From a checkpoint of a small mixture-of-experts model trained on Wikipedia: 32 GeGLU neurons an expert, 3 picks a token.
Below are experts of layer 3 (counted from 0) of a mixture-of-experts language model. Rows are named router (the router's row for the expert), gate (a neuron's input weights, with its number), up (a neuron's input weights, with its number) and show model dimensions 0-191. Each number is 500 + 25 x the weight over its row's rms, rounded and kept within 0 to 999. Numbers have three digits each.
After each expert's rows: "mostly gets" lists some tokens that are sent to it at least half of the time. This comes from a sample of Wikipedia text that the model never trained on.

# expert 102
router:503495453488542541486499527463473492497495485520484488481526538512499486523482509492497505496501494505507486524514513547491478520497502448481461520503492516495461524493517480537478511529491505511549527505471511529532471489487503487503507472523465384455489489519489536492464490536469442524506500499513493522483529501494497470532513469543506506520504520490521518574507518502478514505506502521506501524519496493501513494440522500435500486476481496487465523507451543471470426497489498477505492536542509487513531526470485526495480528495480505494518507509528501510442516503536501485
gate0:547533483491525480510433458520451484489509493512500484486532494509539494509497483536482468511482445550488497448523513504469490507530572514490510522473530531479457500476509517431495530518499475485494502474501523467436498495468500548541484502498501478472472480499523483469515479536459465460490502514469491543513496436446495485507533508526508516523500484486517497521490492513487529453500484511500487510480520469485507491475469482521475494481500482466520495479471486504523529488488529490496500505490506556526515539482505509475505528498491520510455477515502525494510513508508556532
up0:492498539472503499500495511528512495493545528523524525491508517482504534490494506523511495469500530482468506485486521461532530506477481474496507487506464485512520522504480477550482462482526533540525467523481482507538492504505529541515458557513503524514497523522511513522458509477522556516431477498497525487497516529508492501467518541440512505521503533496488473505491533482446491570489547481466463492507491525535553537518506533488494515512501512525505499487533516483507501485474457508488517509507499465511462460532516481532493521484525530507522553485465498494513530519507426477
gate1:498484423521471526503523493508511508496511507521444495477528481521534451520522497517492461491454478513513455511534468492487507534508470491496539498482497504503525518460482498522507499502479502494481447456489485499531497504489534445512535478505516538505512523516499513504491545481471488467501473497527496559496535495517481458482518516489508514485519491504478522433511499532456552503489525509521481457516500527523479527494511470462556484452495470531507503481515505490494489536485509529520493479507518475490493515491462499474493478515499512461418472515546539538509491487515471476
up1:510516533467509451521516502496490461512502489531573458533489494450471522475504514491510545506552508519472511480508503534517510478488458520479472521489525481532494492539493505472498485494489496529521530487496524472484512488497495553513520505470478495532514481461515439519531437499529482537493540528520481436477441517492487511477493507473467516500498513486487474524461535531554499498505494490502519513500513490456529498491494495518484511518472466483490499528476503520477519443527495452483504509519482537496549492522536484520460529506519495548523552492511486482487509479512504511
mostly gets: "|---|---|---|---|", "|---|---|---|---|---|", "|---|---|---|", "|---|---|---|---|---|---|", "|---|---|---|---", "|---|---|---|---|---|---|---|---|"

# expert 85
router:545529479502524497509491556485486497497510500484493507465498545511534480520454521502514497494489521518492454504519517508500538490506503464473485517461485481496480511486508487529472444528535512484507503482475498511522405494505524497463497457551486472528483478529504523452471476527509482502493485522472471491472537519497516450499507452560509483515480525468505437497503533507497527521526511516493527483524498538503503460476539489478512506495455455458472523470476513540467509473449478503516473534535524509517490471468522505476485509508476493493504494524506466525479527511507474500
gate0:482501433519564527481512549462486532503529467473508481529467529471463506524495498469506508428484490490529498556464537507491493532517486516479513488465530524528520523514459459480494495502488509493479538468481541495467535436506480511521468478520496508512484531519514519472474486474506521495449531532489520472510515485479522477521580488473503493493458509479501499494521500533468494514547516462524517508509450502501493474492496502518538494508488515516497503507535482484507515472447477454486515513509489539517510487479489491516500486500477475501524513476531505483482509534538477488
up0:493485506480458479458513436509521470469494482511473488504553502534540523480484482518486448521478497544469511475495464526476500445481517490496484526505524506455500497497519525508531492493561502520509449584524509513513524546524492482492504533494488490527456505483496509559459470520515475518522528498542478506499514513502500528455449502458491519511489465485534531516503468492499477492531508507477516501511478464518512541513520487464456488492472534514479500542480546501488483501510511516517476508516495492454462510503486505502519537493504546522482472498481475526528517483485498495
gate1:526506487493470507545454524489520494510487485520480499455487539523495459472495463504496475473510506531472525511468492486506490491495544467505476499504530475492524530465516512487491528557479480518513481466509482541472506527499491490486498548527529533510567494516514458490455486532501486500498511501554565507474531485496522514504534516481521479537442514506486488478531489523554481462522494473488476494521555521424477516496487532497527536472486512510532512493499469483520497540479457475507530503515493527481522506488504494540520508545486499507514474559506541502507484519507505491
up1:541509445526476454514490520527519559532443515502448473497516509511481494486509528531521518522481489546496506497473498489496513472500515470501525501527525485497515486501487498460501495495477506514498467525494469517469460463490514467476462517523501524479553471534469481474486535480515505449493513494557509490569505500475471473516525472486492492511519505501500521499543494519540569512475508504526513493513511493476511512454520474530497477499516457492530505523491511470533536514486481505522503516471517539483462499468510524537488476517480476485517442506522456477465521474508540466
mostly gets: "ac", "Or", "S", "Ac", "comm", "ought "

# expert 153
router:533526456481521524470480530480511517547520511501486500473520538508549514526482506481515531481537469517483485488544524564479488507517519453456450534500467503445499531474514476551466482521509530490537516497469494533486469504486512511490486477548470474488496480471495468471459513527503448524531515505505517491508537486491509486508496500522530529504513513462512508518497502500493489488539483482507496506527518511502532477500518559456497475477489484493482507505465526477491482489476486480487489547549501467535526497482491498467489493461486551560520519526516525515441519490519510524
gate0:509473486465512535490516498508454545495490514471480504504496464545452469482518477496467499456533480516500535508507532450488485502476532467473474491477479477535500471471514499485478496496473529531486512419519507508502467528514523547515498509524474516516521488507519526489457485499503502520454490451489524504531534483474517476538452509460532508502467462521454512521524438514523491477513499504521465485504530539513442505522493510464508521510500485520522526472525505505510523480498495457491506484472513540537534526502485453471511489528541450513514491517497497491507473511487468515
up0:486499513501511529527536526505471531454503482499518522479442493534437506513514484452457447485494494518526509472472492485463484541512560534481491481471477461516528492459497508499506508490465516450464478457495484518513509513532520490466495555518503535501511500482516530451479457495522505507475484520521508519502528493468536491506485485483523516517480524498518523519510453490535501521490507546476483462504524450511502515512558501506490502509509515540539505507493505505464514471517485432478508506525488489475493511508525442500547515508498487502537469508483483506511507532483557496
gate1:515485451530495509524496559469516502519524488502560523442501506521487518443475467495500538487509462457464514463463515533486526498521530505529530533488484498474484509524480509556475519508478523529523488478483523506480493505533515475513428513508497518496465429541465497492497472505464497495460490476520515482448491488459517501503482481484505545499513503462485513507511517501502475519505503471521500508517534516499515497509458455472533506491490487487497498471467528509467488500449471498498477469535507447480489505546493514503486524510493480500501567489497487535475509520460505485
up1:446504440513478487500530530514504538495509488558517503475551502522495477485535502520484525456512505499529547478461499500489529515530516525452511487503515504483496476498487528524530520484449485530523559477506527489479548526526497534497479511493464508518483460496501503493490511483530517487511521490495449439513470484482526497476568549518463531501548501467468492497527490553474458511479511507499516469484546496456504479486506498534519537490531494492506453505497498491478517490501551470495489504478489491504468529517501476488519495502493488488492537465519491536471484490454491516
mostly gets: " ", ". ", ".\" ", "000 ", "obile ", "02 "

# expert 4
router:500499493506550542493479524552508500562517483513481503514478546525508486488462513509546502481488519522453511493493497547488451486466517447466521528488492482472471537523486488503483455529532497483536512507506515518526493495487524527524491485543514441506529488520506465490450516539480469491507507489524504522506556490497513463495499465506487521508488511495507519542499524498480500529503499528542505541503504527502548468469547487461530529500480510461476525511467509503486517500503485485461488516497504477552530477490479483467474546527497497505510534513486427492499551509473486514
gate1:527495499433526528500482532525502505508523509487548488494492503509524506488484525501484478519533510469453534494498480527507447533491518492551517505460486528458520492509503483493488518499524498471463500534461483569507474582507456458472483445511501508494495535546508490487473517484512461478472456493488518493489478532471529486507499493507503502510500490463532511493473462494475469510519480523534550497493494448501471436506521520518482517524502479537479495486511502522463529503497537502460470543500497475513512509521472510515527498525480479503473488526517506510505555492480544501
up1:536486508527542550534433478484458481495502486520533471520488511526483477501470510515524507463468510532492529491492490498484466449465475535521537514508485509489504472504515521538491468472474515507488451523524469496486481498468477437464482485488517499485470470506454514469471480468508503467457509484481502538469490540493529462504453513499503486524471497510528531500511486469547544466502511501494508567474548470505484532499498512507482547512497478521499489545488492500545492546503513476538489504531498549526483499480468486514503451469496509493479513524508498514506512524484487515
gate2:518487470474478535531492488460484578510515490508475489492465541489505507497500492509491485522492486510438554510510524486526498489496496490508511510499519482523520513538478480517471514489477540530468487516489499501492506538480524479505446507558486502529489540478499506506479508523512467517533528544523485520525509456531485515496530485489487477477492510479528540510501527456511475508518554488486485497511504481480527499475551506506464481492547493536506515476483479486476494507411500500534510554530501492490544465481517504461497471488512535491515512536547466482424494489514511498
up2:492521501451522463484502513524496474500526488486486516513503509506487444506493558451517491531501508522536483509510477508462519480524557537483525509507471523437484520487491535496477495522507490477520549462485477499511461510555472507489538479474499489485537449517534536463485500453492518504483494494446496469472503541501517442506479481491533477472500478508490480543503478545512518509508467508498489491547498517542457524530504497450498519487504511467525509506495507514555472521527510508479510505446515521515469482488533506518490509499503459529459475472501539521472515477518499511
mostly gets: "gave ", "given ", "give ", "ce", "granted ", "gives "

# expert 75
router:523547455472499506542544494467483511536515475476463542503536562496527500496461518474504510497503488512448509472560492542522493479480512451493485533476485476480494534512502502520495488471517551491519514492466485524516465502502532526508457467557464473505516481493504508504457482519461457505510530497489477506464551523484478487490515491511501537479495537445514485543494527503477469492527481508501487508539515525506573498474491531467481466515494494494500499506443506479496509464469514508504515534511540493534491512498495493502482533514507511489522542545519484497477508486495531515
gate0:524482480515453490510467540475438525466468497481499504464496508472532523512528507485505475487476474479487536493476494483482507505479496430494530508514475512511496536534487486483491487477481552472506521469518479499486530520522494484526512510499529495531484479483539506508499477473491492566513456466501486497514546516493494539515502503500500499518479451473458498474539487481532503484528498502527516487497451497430503476513460489464486530515498490514512496462522515552509467504530531565486517476515532511482522492515505522492521511428501492546489509491516550499480530513525492556
up0:542511507509529509507459554519447507534483475541478543472524531549499515452487498520513494517551485505496428497503484480535453512549481488517534486491527487458493533503472501495485515466512493485495509487511506489493526535499502468532489480504513505533462525495489478483514491527487493525457509527530487485533477520496488517500488487500513473492513520521478527521467472532517506474495488540431515485497478514515511515503523468518493505466485508517463493542484500516500502470479469493481491506440545496500485484504488456512521489495525480485444478453469451447511519508565481509
gate1:498495503546483531507479462474510501502504482494509490524493502517495502491404511530499512485502494493496556464510508507515560470452530534510513512509477472509468490510525537490528490512424495459514468530496530517529460517532501515509486475546483510508444499499494480482506472462575497483497472506523518507475503517500462500559499504494511479492495522468482503470464489524516530502461496501501499531514535485568496527496485514495505534524508471478499536525526489512485530479476481503493521508489550451538532453490529482486489493496545500534483501510506526472524489514489486482
up1:486508457500468517510524486473534477464473480486464475540506461486486535500497472523486516479481485454511538481514476496514520447461542477525469482559474475508554475467496516460516515477462518433499509516511482484531474525478505523481510481502502499527478481471501485494500459478530512512550497511450470455471477525510468504524496533507491493489470524499523507463482478496524482474498509492484510493475518488533522507514453527485446487544484479484506526528532471505503491477474504520527532483482533485535474488498511514537483528519536522525510548473489496509542476545474479523
mostly gets: "000 ", "three ", "six ", "four ", "five ", "nine "

# expert 162
router:521493489480559506495479519496495500537542504487515513495481549513506475493489519507532539491490528499460495506506547561518495503500525462510490531473473496487489514495500446545486459468511492524558471505468477516513465484492516529511473465531503437523505502528495485475448531522509451515485541492501523494457534462524503445518483471521503521558495526480521504532511519510507492516512487462520505491532524506480525502461480512452524508480497475491466506497459533463502498499474458491492476543504497509520488451466491487508452510505502521490526517526504501479469560516530501509
gate0:497517504498478542522534540486501494520438467475529466498544509490557516495497487532471473471502536493495470471479460463507539486538489528521526498539474506492477503481479496546503496497465518512500479474513479488486516519525499495512477519505472485510484468510467509511492524502540512515516528491530524482477518550511510530506474541461470504485498478524500503546509478493483510448504475523475500456529433539518522477532559513530518480500461501468501472504575527467513450492497496510509520479467501510504505534514511480486517485512462499499456509495532478496546547468481501505
up0:530481504521501488478500506519500540411578517489465493569495469494540507492512478494518465501464511478524527495517482490478473552465472515488536518516468504508511512541490477462464522527525490495477481505491470509513480502484508476500489457524497477501537516503523504473495478542490484491517520550535476542531499489497491467527468502511544518500495514501518503508515501524495474514510528498477494487507544508515516532499497501448545474495532493542468484495498480475486539515460445502486483539480530502511548458489495539453532477515469492484476558497485483488525482497493505503
gate1:518492509468430544482434481460518510477463503477517415476466504507507487545508529500508517480539494523492531518518482470522463490526417538528492486520544531551489520502501487512479482505482514499481532491517549497519525491487478490510520474503493511500498507494522478518492522480482506480480502485492526510538479450543465519517469536495519504435488491493494509520493522534522495515505468530503488475496550499482501489476498482491459506557520525501488508491486504499540509484479474510491497548533514517474489521524501526526468488508495502516464460510504461479488528500518527541
up1:495524506512556472494548485545516511487553488527498536519498508463509525481475485509518460499446490554520481462491506498539527502518523460483522505480474504469471444491469512520468481501530513524523467511469496547514471489504523504501431521518489541512488532504513502505522474541489456487497476521511483494511486545452541510480532493456518508529506496510451515481476448500472499541494508482488485540519485494472517469558511543493503515479481507482484480487523529506474502505508495527486493495497502504516530456498475507447508516525466545479513483471504509514506508517467471453
mostly gets: "Pr", "Te", ", "

# expert 103
router:548534509478539509508501502504477512507502480518535563481482532515519473486456534472547511497526522510456489535504523511469505526509507486512488515489507542467442535500512479543468467511504517496519512519473487518570479457495561526485463484513468474460509470479477479488481503495493457513508514552498500520442508446503498466476510492499522529512486498486485471494489506518498465480524471485517488540513489506483508497477501512461509489468464543478492528464477533505488497506501476494488478504550523485523512462434481492495460507465535474509524506499489480498461546508503515480
gate0:512474506537512475497501508498484522503465489535496548514514519489497510489535529491477500484477540515493497489507469519476570520516524498441519472483523515547466503464503486496532522475489512488488512516535505516479447471479497524507523510514479506492489510482511483516472479498551499486485517521487545483508501445457462467484512474493522468494467518505555490477459480486507482459540517520502514500497524464444523483505495499516507411478502427487525470510491475467495489493487527507498500494515513471504514505502441497518455474481468482480499506497510549469462504442483498475
up0:509518520500521520515501508506517493493499477526461511502518531507499485502513547521504490475451476487526496513505509482494520515489521527503507510477518553477500522514517474536494447460491474459524476545466494501500545507460474509519490469481502522495472489506504531458496530488560511477486505531489570487526523501486452460463485481478491472504459478512538512501551471510481461503525468522490499493516510506484526490440520533504537494447472498486491499501535491505501488559484482466539516477463421499561539489492486504502475476531484495506517480482514516465448491500498522513
gate1:510516523506516478490487490435491485552462443532521531479503494544488499498511486524490486495492508495475477561526498507464483540531471491473493484493482501540508476539475498462489513514490494489512493520458519402509481497487493509451495478471498489489507486516463482495511514515533469543469501479508505519481538478489479471494465554519530533516483496483476506488515509545510502453519518465534456525546463483482485477503534507489480489488520510503476501526487495496471490483495439505471444489451524492485504519483535523496481525512447492518503464527459511487504491467509506489
up1:504506479524501493502479514520478522451548546453510482483496521487510503494506521509540515513480519475536486501472491512538486487456517457501575528499481522450537504467549512505492485513532510495512479510533507550522494470520502505546503503523518499518487527501551531511519466498481525494533496517531500524479480471534482515533561512528475434501511483501506504519512493461485533556471493484509525503506524533473507512451466521495514485525518502514470467527502531497530499540515536523518524461554467474498490491513473466489486475486533479466499494491549519528501483494495467476
mostly gets: "ently ", "particip", "ically ", "ated", "critic", "continu"

# expert 92
router:519522469494555529499505530520483520507527502472516498497508584486539458517463495464548537503507532527488503499513521511495515531505477442503488506477500517521491515524489476515449477518482501504504491486485472511521482499485512481491478476556479471502462508480488482475475513510503487528481480493524487516485530509481491518512488475525532517513458507480509522522541507532461468541554474506498507516562492500507544477449544509462532491465512492475512516479511499500499484456512451486489482522515507508506508469517477537489434503516463489495505512530459494480430550524503490521
gate0:512494523486526541523486536466506535486518493475512526557540521488482504481515474534523484545490488511483540538493468488505467531536464488527475495512523508497491505528485471479532478495493472539475434499466485501507517511493464506480481532520490520482515521477463503467500479493470474496486490506573514476469529446521491476532505460482505539494474463523528540509481473515499521534518488445508517470518520513513474530503522555519510485499457472518516459453533460483473473522448482492505488534488480511468497486529523518494484500514515522496479498469494458458490517506479473511
up0:494455475511540458522474493499491490503541506496464518502516497507516509524494542536503496546528476493506440473464500496474498469484518508516526516509487450491528489486529535555481515454515490510481525520507506489463483462502536514516522542518480496433523506491481503483512541481496478525489520507517525486539520494424510537537481564527469531477480485488492502493505505517506500511514502449483494512495478490462506513518461464517497491526528527458506506519495479484496502469488526551535519536473534516539503546509528469480523489501512520510455513518502494522483462503500444465
gate1:537495492533524480507551481497432517518511529485510468501553473533471488501554496500518486458504545501470474464494501509488515461521476494506511514501511521492470468520476431531475514458506486471518470498533459472477503514518496479531504503503498495505483517495516560453480480499498539520550505534517519499487504478453497496494520471491514499494462504460517458529514452525465467518460507511497498470472475484486504486492488541552484523486515496482469435512539493485531500501539495495474488473495550535489489466507533534475463530526510503521511495491475477508503522480525502516
up1:476475465478484437513490548498522509489485500533517505478432506499502503485498476481497445564468499459500505489455517508529493519461513503474503461506511436480505452488524523525506476491506504519508482512499494480541507542503462458451467478478541520514469502471482509491484503508491484476454512502501475504506478545541521481474499508507510523433498520519490550524506518453484471484499513468518518511494514548498552484477469504487490491522502503531483499493480524470501482492484497485458517517448489533519525505453475469484509503476499505486490519498515488490442498533547491522
mostly gets: "re", "elevision", "aching ", "coh", "cont", "crip"

# expert 135
router:500533500481522517487488485498475510515549458499528500476500547544495484527498512479534499515499496523514495477528528549513483504486501468490459535497472480468496543500503478505464493563488518508520490468472502504489466507484503516515466514547456451508481490486517533491446510537500474534502516512494516477501519519475485521518516485556517499515497522436540512519531543537483500486529514486481473488556556518493529485479542523443535517494525498463428525472501548494523506508472482471499508549544481491501502482489502517515490506467502514497516483500463503492464513499468493482
gate0:471484488481490511539508432479532511507542530481489523517507515521459484432495543525438489517504492501448482485519499495544519479469475485517479521536505531520483469528484452485475472529480552465514504490499527492513506547494525520551536517536463518476515489471490496533483481559489528537474495490490528499517475490495472510498480480495509492477500510542479496521475503487454488483511503509409490484497512494510493514469503559499477526483497490471461506487512540478501494515497492486454484476509470492528546496517499495537509485506475477519528531511511515493482523511459504507
up0:524503473513492534530502515530540491462466499501501485539523509521523540495488508467482523492522487467561466476486527498490518519468500502567513476484553489504466522471458512482479511480486489523486516470527527464467483499461454505487487481521537504496453493489514491494491504483536493502483504497468481504484533496523557488527502483518483511546466476509478511454505536496510464475471468464480486454474521482475520499503505511510505486477467441496488517539513500548489519478479506454482474536530522504532449526488513531505504474491483514493514484527533436469528474516542475502
gate1:531475466480496571488524516499550485500471504512501495493482496528427489454520509487499515485547503514508486516501499452506541465480475504549537494446482498491496495507532486534490470472484488533470515477514489513477495491487511483468477550505575511488540503492484501521494501530510503524512516491495511480500515496507475544518538515502493473520497548468479520474475517526570439488482481484509493505508470483515496492474549527465463559499526498469483479513513501479469518507528501515536500489500503497488478491468511506508518481505509490526462549535486489510466488567490529514
up1:499466470535448516501490499529488471527494531514510466508480478563489529457504497516499522526516525502479504496467477528518493505531470516473524484478474506463496508494528503480502481517520535518488527513487501486491533499517548457444507506526502491488520504512538502477486549472489518524509508498520529481495479504496459503486511485541508454512470462495479491490495476521561505481515525534519535474531502476533480490509506555517479476508515481501493478514488467512526526510535529494499475461458533486517493529511524490517557494573500524479503484499506439557561492539484449506
mostly gets: "F", "f", "United "

# expert 61
router:479547478471489522518526510456522525522485468507469505492476527511531460513445535471523505497521468512465482548523505582507502539520508469487470513489496479461441535478501459537467466479534526504497487493503476529533483457511499478512507459570455451468492517473503496484486500512464485487546520531527452486498542505515477488499458471496516565512497487478498481516511508464498529526532479499520512524533526484499535488504476492473509504477522528484500502487491511531492491517456517482516521503528476494509502509514502508467492504524463508496517509510489469525467504501498527467
gate1:497463498535507523457494453477529504504466539499487483533488515516511480490531521491515515476496505503495484496560503441473500527473487508465485498505460459507503490505487490471476555450523464493462553508496522509530448456492508530482532485527539482457506515523518519488498529453517514483542471530472494526510502514513505501520523493511516502530529489534501463521515504501527514528501506467472486485507492465489485438533518507487481560513448461480517517520508458497480480540491516500493540502508489497487452462553513537502527513451508482509517497476478529515485521476526524477
up1:496531465500523499438458504486491515519531519522502545490522501486524470450498519487519493477520552483472463517418482486488517526499541513552565497503465515494473487469504508511487483486468475499514490505510539512528544490493490532521488485567519511507497474445452500524454484524484468495500509464475480519481520504498533525503524494487466529551478541479515509458488492488507477486484507488519499488467526500528510512482492549485564494488485483468495466476510479505553481484492482534516529478485496477525524534493471496504523500534524489505506522482496466487511508503455517498
gate2:535506522441485482499532506497521512496498482496504469523492527538470507518467505546506509495503471551476465503497496499500528502539514457523513520487490465512487551469534488524486526517500480486519519519528469486514502457472481505525484466529494489461534498501466503472438460501546517457496465484489546507484493506478447498469512503454507456544557480496483517489454512496511545458484509514538527453512505505453522498510516493511547502498545502482478509528520537523526480468471514504474507520494485491506527487517546521508513483500505496531483502451544510502524519502490517554
up2:476496528520529495526463479509503484486542487491545546458495476451515519476539503463524520470502476474549487475495540488468507534459486514458517491493531509573537506481474488469511500498521502539536497484463537500500482491547484476492507518492555529509483490501497505492516517493546454529482518526510470512491511504507540473508514496532481529457446493476521483496521496489510456492545464485466482541505475492522462501494504535507500482503470518500473463546476530531508501528535521472491493503468506486466480461508479511504506520504524531484520550530519521505534509458509508471
mostly gets: "000 ", "Hol", "″", "hol", "95 ", "65 "

# expert 82
router:558502462467533540492511500522481524510493483470494483482512558510489503533424507470504508509503488518444508483510538523479499510497511455504481524475531499503438494508523496499454487517555528486531502505481520500517465474489524557525468471530444461473499459476523516515471509526485496486536521491479506519499525470486515484541505456508559499530460514445514488528504534506468495520531519506515502497503507498500543461489458517469490475499474511489457551491470510513465505478463500509508494553546525506501481509469509482503494500501508491498518528508506489505488516523466500475
gate0:540518512479534536522515490476479506475481500503472470473495543521499518465479524534478478485508504499510509530488510480508497510542489494500487487451486503505436533558498492563471531508506541526453419525534498491557509502511499485496473484501499513498502491524491552523516486469517467515483472501477501448478468464520499505526514509486477506507489470436503495518462468478476478485514488496471483524486507520507481524477477464479508514476517490468549510512479481494523507514523504504510490522490480459529531493562501504516539459539499472468451490472509477495514536481511529460
up0:488487523496507514479524476489481493528471450526488482518523513561522526457516503511548517520494443476520478482505481475507486507518522492509511495512504538515523507524516524494476520502462527522485480520517518469503535518495484521507501545522486512488456517523509511520500500486472553492505503507481483518488547504456477456502440531494487508503484519447444504440432494465516536498517534434568492548493497514516507484482484518526491487507516491501476462482519489490454501495528492534545496514521498475482544526493511493492499488469473492512467559513502527497496458485499469513
gate1:485523560535466533564521480492497470537509494522517511488481501508511525544495479527504493460501497516491531499513492477499518474499511493506547507525501493490480474520478515558529465525515481477511512462484521520492477519530509526481489463509512443497503494485557535459491489517512481533494502503520517508508562478508514495499547532517469521485472491472513504504491524512519491501484472526529458510516530499466487492531478497518473464474531516467523510483481507531523481511584462533488487539498529457563503519510507528485515495510492509501460536472471548526550514509491507543
up1:503485507533488516492465484510523436522471542545538476458496514491457484526495500496497507527516467481544515530495479514516512530479538512506508460495479475510468475483461530523490453483499495505495523481469491519487538536457488521540508497476488477486476468502510546500554500511505488519548525479461464472508507487544525515506555502507491509453461505450505482513486525543493501457480459487492474526501528518466483474515495487495470497514509492514502574516500484506466511485522514544507520473491498515530476527502514478470516471470517557513450516481477518515519528528482509528
mostly gets: "ex", ",", "thous", "dec", "least ", "los"

# expert 106
router:506537470498524513533489511497523524534517458508496524460502573507523510508450530483533556492503499542464512519506508502500479532513530488503498516497478492494417504523498498544408499534499497500526496517429518503528510468481522511494459496569482464491479481499476525487482497551485509475484501496546528496439518469477495461503488476518504553477501498489488500509487485501503492493529512475521491504515498537485511527501471534471527516485495503486468499499491525522461475483470479519503506532514516528522531501498483490489484522457492504498509493504495489523441540493537488493
gate0:498508462499471502496502530492476478500515448453521496476480478516520480506437516489511491510486519574538489506539475486516535481469479477533533529509479504480514499504531495495519526519513506505518486506525495484496511504515477506537489499445496470496480522498503492494495500529485527512517474494517500508480495522493488553501485505519469501491546559470511500519487506512487511484487513495480497526509515453507484521500505440441570565432525487473488515457523504525485458477433487529532526538506478488489500464490518465498476459494530553500487520520529495494514500517499533545
up0:519460525500508507496513486478467514498517513491509498518523487499447497498451516467507493512538531473514467521485508514487481472528547515487476519552480528503470484512502489512505512469474550450518481488501510502518504525506486478497479518504437483516491483508495461500451519511530517492506506506473534494514513477560480490548561454461505516490518545468466503518479540532486523523503477522506531526511494543483511482521522489475458480519498537503534476494505533527529480448523492476539512454510479492554515492501493520510480499446529483506509525522487468421496514483472487475
gate1:490469518517516502504519510486466502492459520474505486463495443469549518536480556468513481486524481475496530541519579498498501541552502512469469495530452514490530495499557491529508485438520509495453470499480508530497474517502476503483473489478482493506522490485481492469468511498512480490511493504450529539503504497528537485538525515489547486490483532489522524489495519474490540482551505491512541514523515494493532442488488469483513484470511492520563500487522512497509520541489462490497474476473465499529528492494506477476528494485472507543481503516503522486499508538479451519
up1:523465502481509509483494515506469466499543468513506492487491537529478493458478480517529514482560536492495459502513493522524550452482503494519517523473541522495455496494462532462477500496501487471549496457508494500495482479544478490500497470522505485471509524496524522476533485543480499526494509541496489504471513535490484528501451462521488479532472489491498456511496518504479521526470467486461466516487492494498516528497527504479506508538530503471460513497502498506548510458506492479464465541538507502534515486505525520445473525520510531475498528502470469509517454405480508510
mostly gets: "–", "nd", "000", "rd", "167", "150"

# expert 175
router:550512487487493561512478492459496516513498485484492496485474566513555502481444496500493527511491484498448510509532505523542489503497538500484458529479507515494466538525523503524452467548487514480493488528462501560544474459531500508483443489554425473529526523508487474502469507543500487535532496531522481498503539513488507490505485480537492526516518508460501493498486514474493497517528503540470465538498513535493509500503511498484508479476507466508485515486468553492478515510476480492485511536527507498503513501489480498467472518546499483471535502520497506486459533491510526471
gate0:496492483525534518510447513490499469487475476479514502506544498549489506528485478518516461494457505473495483546501469551517469530518510499516525488469486554527512531500507532479506546547541469474505542488527502484506519552486502531519532495495524503449481511482483524521501498498487501518480570466508501476502464521543501489509509469553500539511502509491499482508467469544502501483497525510498483497470527525519495535473484526486481511530505507469502525521531532473500519453508489524537531478522504476488471459469481481530501510473507485548515454480505541536460524452508463492
up0:470524465506532494491556498515470489526521487504503486505487507472498468503476511492494517514534514482535495456508524476479523476478504485526446498517493435481511501466509480514511469496456525518505495506475489532492459460476510522508495478477508487499509461488528499498481520490498515495477467485523530549504516505498501507497464503466476497511450493470512554476525509443514485496507473497513520485493472424523566452517538457499503563490472503509471512530481472500489462479516508475475480542556459468495512543509532530531518521487537532493501490491477528519509501545488488533
gate1:487523492546469596491506494505495511497487507534456474455524505499518423529504511499511509482524513456448521525495479490501476458515485496507491493527449500523499493522506477556445500470506479512507507492495533525493524490532520515475531543508474504505451512441482529480464556476486519487496487502502536503518484488507489430528477491451521506472527499520508496519500505463463479479499481501519483519477505516521488442508499519504507479501522500513474461497494460495520513493506502510492495531537471481478476532490489498504527476517487503460511461494487505467441477459484508499
up1:494493505524512484459495485462508494491531521493449490494451503511513498500483496530496473480473493460497512471506498523498456451525480454495453523516511505486524478506493486465509524495516520489455509496462498483503472507545509491483542499520477513510464533510525521518533485545483479515502487528452478478503482510494469497511498501503474481507479561469535484484540463503476474492539563505519545519470550450558501496512489529488504530530510499493537505532459491549561459513471494460474476538479510463491529513483476495515495542495491522503503514468475514468495496511499549480
mostly gets: "List ", "anny ", "Kingdom ", "OS "

# expert 134
router:532546470440527515520510516514483509561478441470496516482496578528518500535463542491514530528523485531461494462531513524510484507501495508483472517508476508462501525503520496517441492505513518472570497501503465502487475484491514520489457481570467433469482498473514507485482506517509471507510522507505502513485524474515515486513484462489524500534515495453514500543498526473502490519523489516464484546516477538497497492427519517479528520496471524459450537498480522497523500467505493516496501541500492474527531506479505521487464513494502504490514498505491482507479505511484503516
gate0:463500523507502460480525477508527461534492525544529488546455458467487492495499497534493503513486530494523476469496531488455485472515455526464522493523443489531496477532510474470481518502478516512540469521487519490502489479499465522536560499518497506470500498508492502503509515474515538489514530495481484459520482496541507493491467471525487479512495462506520491495519481490477418479502510516498457566507510460503496520523530522511533547486475519521530513535479494499533501503535537515497467517493489483485476492454548488534466524477499550516536494484495478528481497491540478464
up0:451530520535489489484490475519528503458506510482461516479504500472504527513505565540497510455491499486491559445479495498459532497522499508469508492538493475531488504504492518493519501504516481514509460524506527507473498466498569508547474509523474489494475452483507494537494510506513527451523503479511508496510491554480489501501510521512467514502524459476480491498534517485517466497483519565495503568520512488545502502486510528502455539486487508466543507509484469517535478492495594486493501477466483509525524523515526515482480516450522494495495489485493527527479482477483473480
gate1:499483468479491486507524494530488505451494521479521539542501479522509468472500476488496493505495510477498477509509471504480477484494520538514485504505447478487510507488504509443516463493529492518517534518497574483502501488514524519537487517506497535524476508511484451496507529514521539509523517502510496477549471539499464472486480492506457539519529499466533515427508517569519518536510494474479527483496478464528527508489516461501467505513487531510536520547544471531549519498494528497541492484493485563488492535535494458545477510536529499479507477475487482457524501483489475501
up1:496535456514522541501514513491464507542493481467514492522461462538532486513510523535547491497524491548499552495459522479525503524529479503519491494482479523507482527526525474525501513483508491473505511496487510488522491501509527526501457513486511467516530539488485510495497515498501512511447531541516524548554502498536451491490507518519484472479482498527474471481479511484473486462511556491494514458504482489521509453520530515515522486458480488494499478485527545543471464491500465489454485503507510504509546519465520489544499517489477536533465449471463539455528512497537472478
mostly gets: "\".", ".\"", ").", "\". ", ".\" ", "\n\n"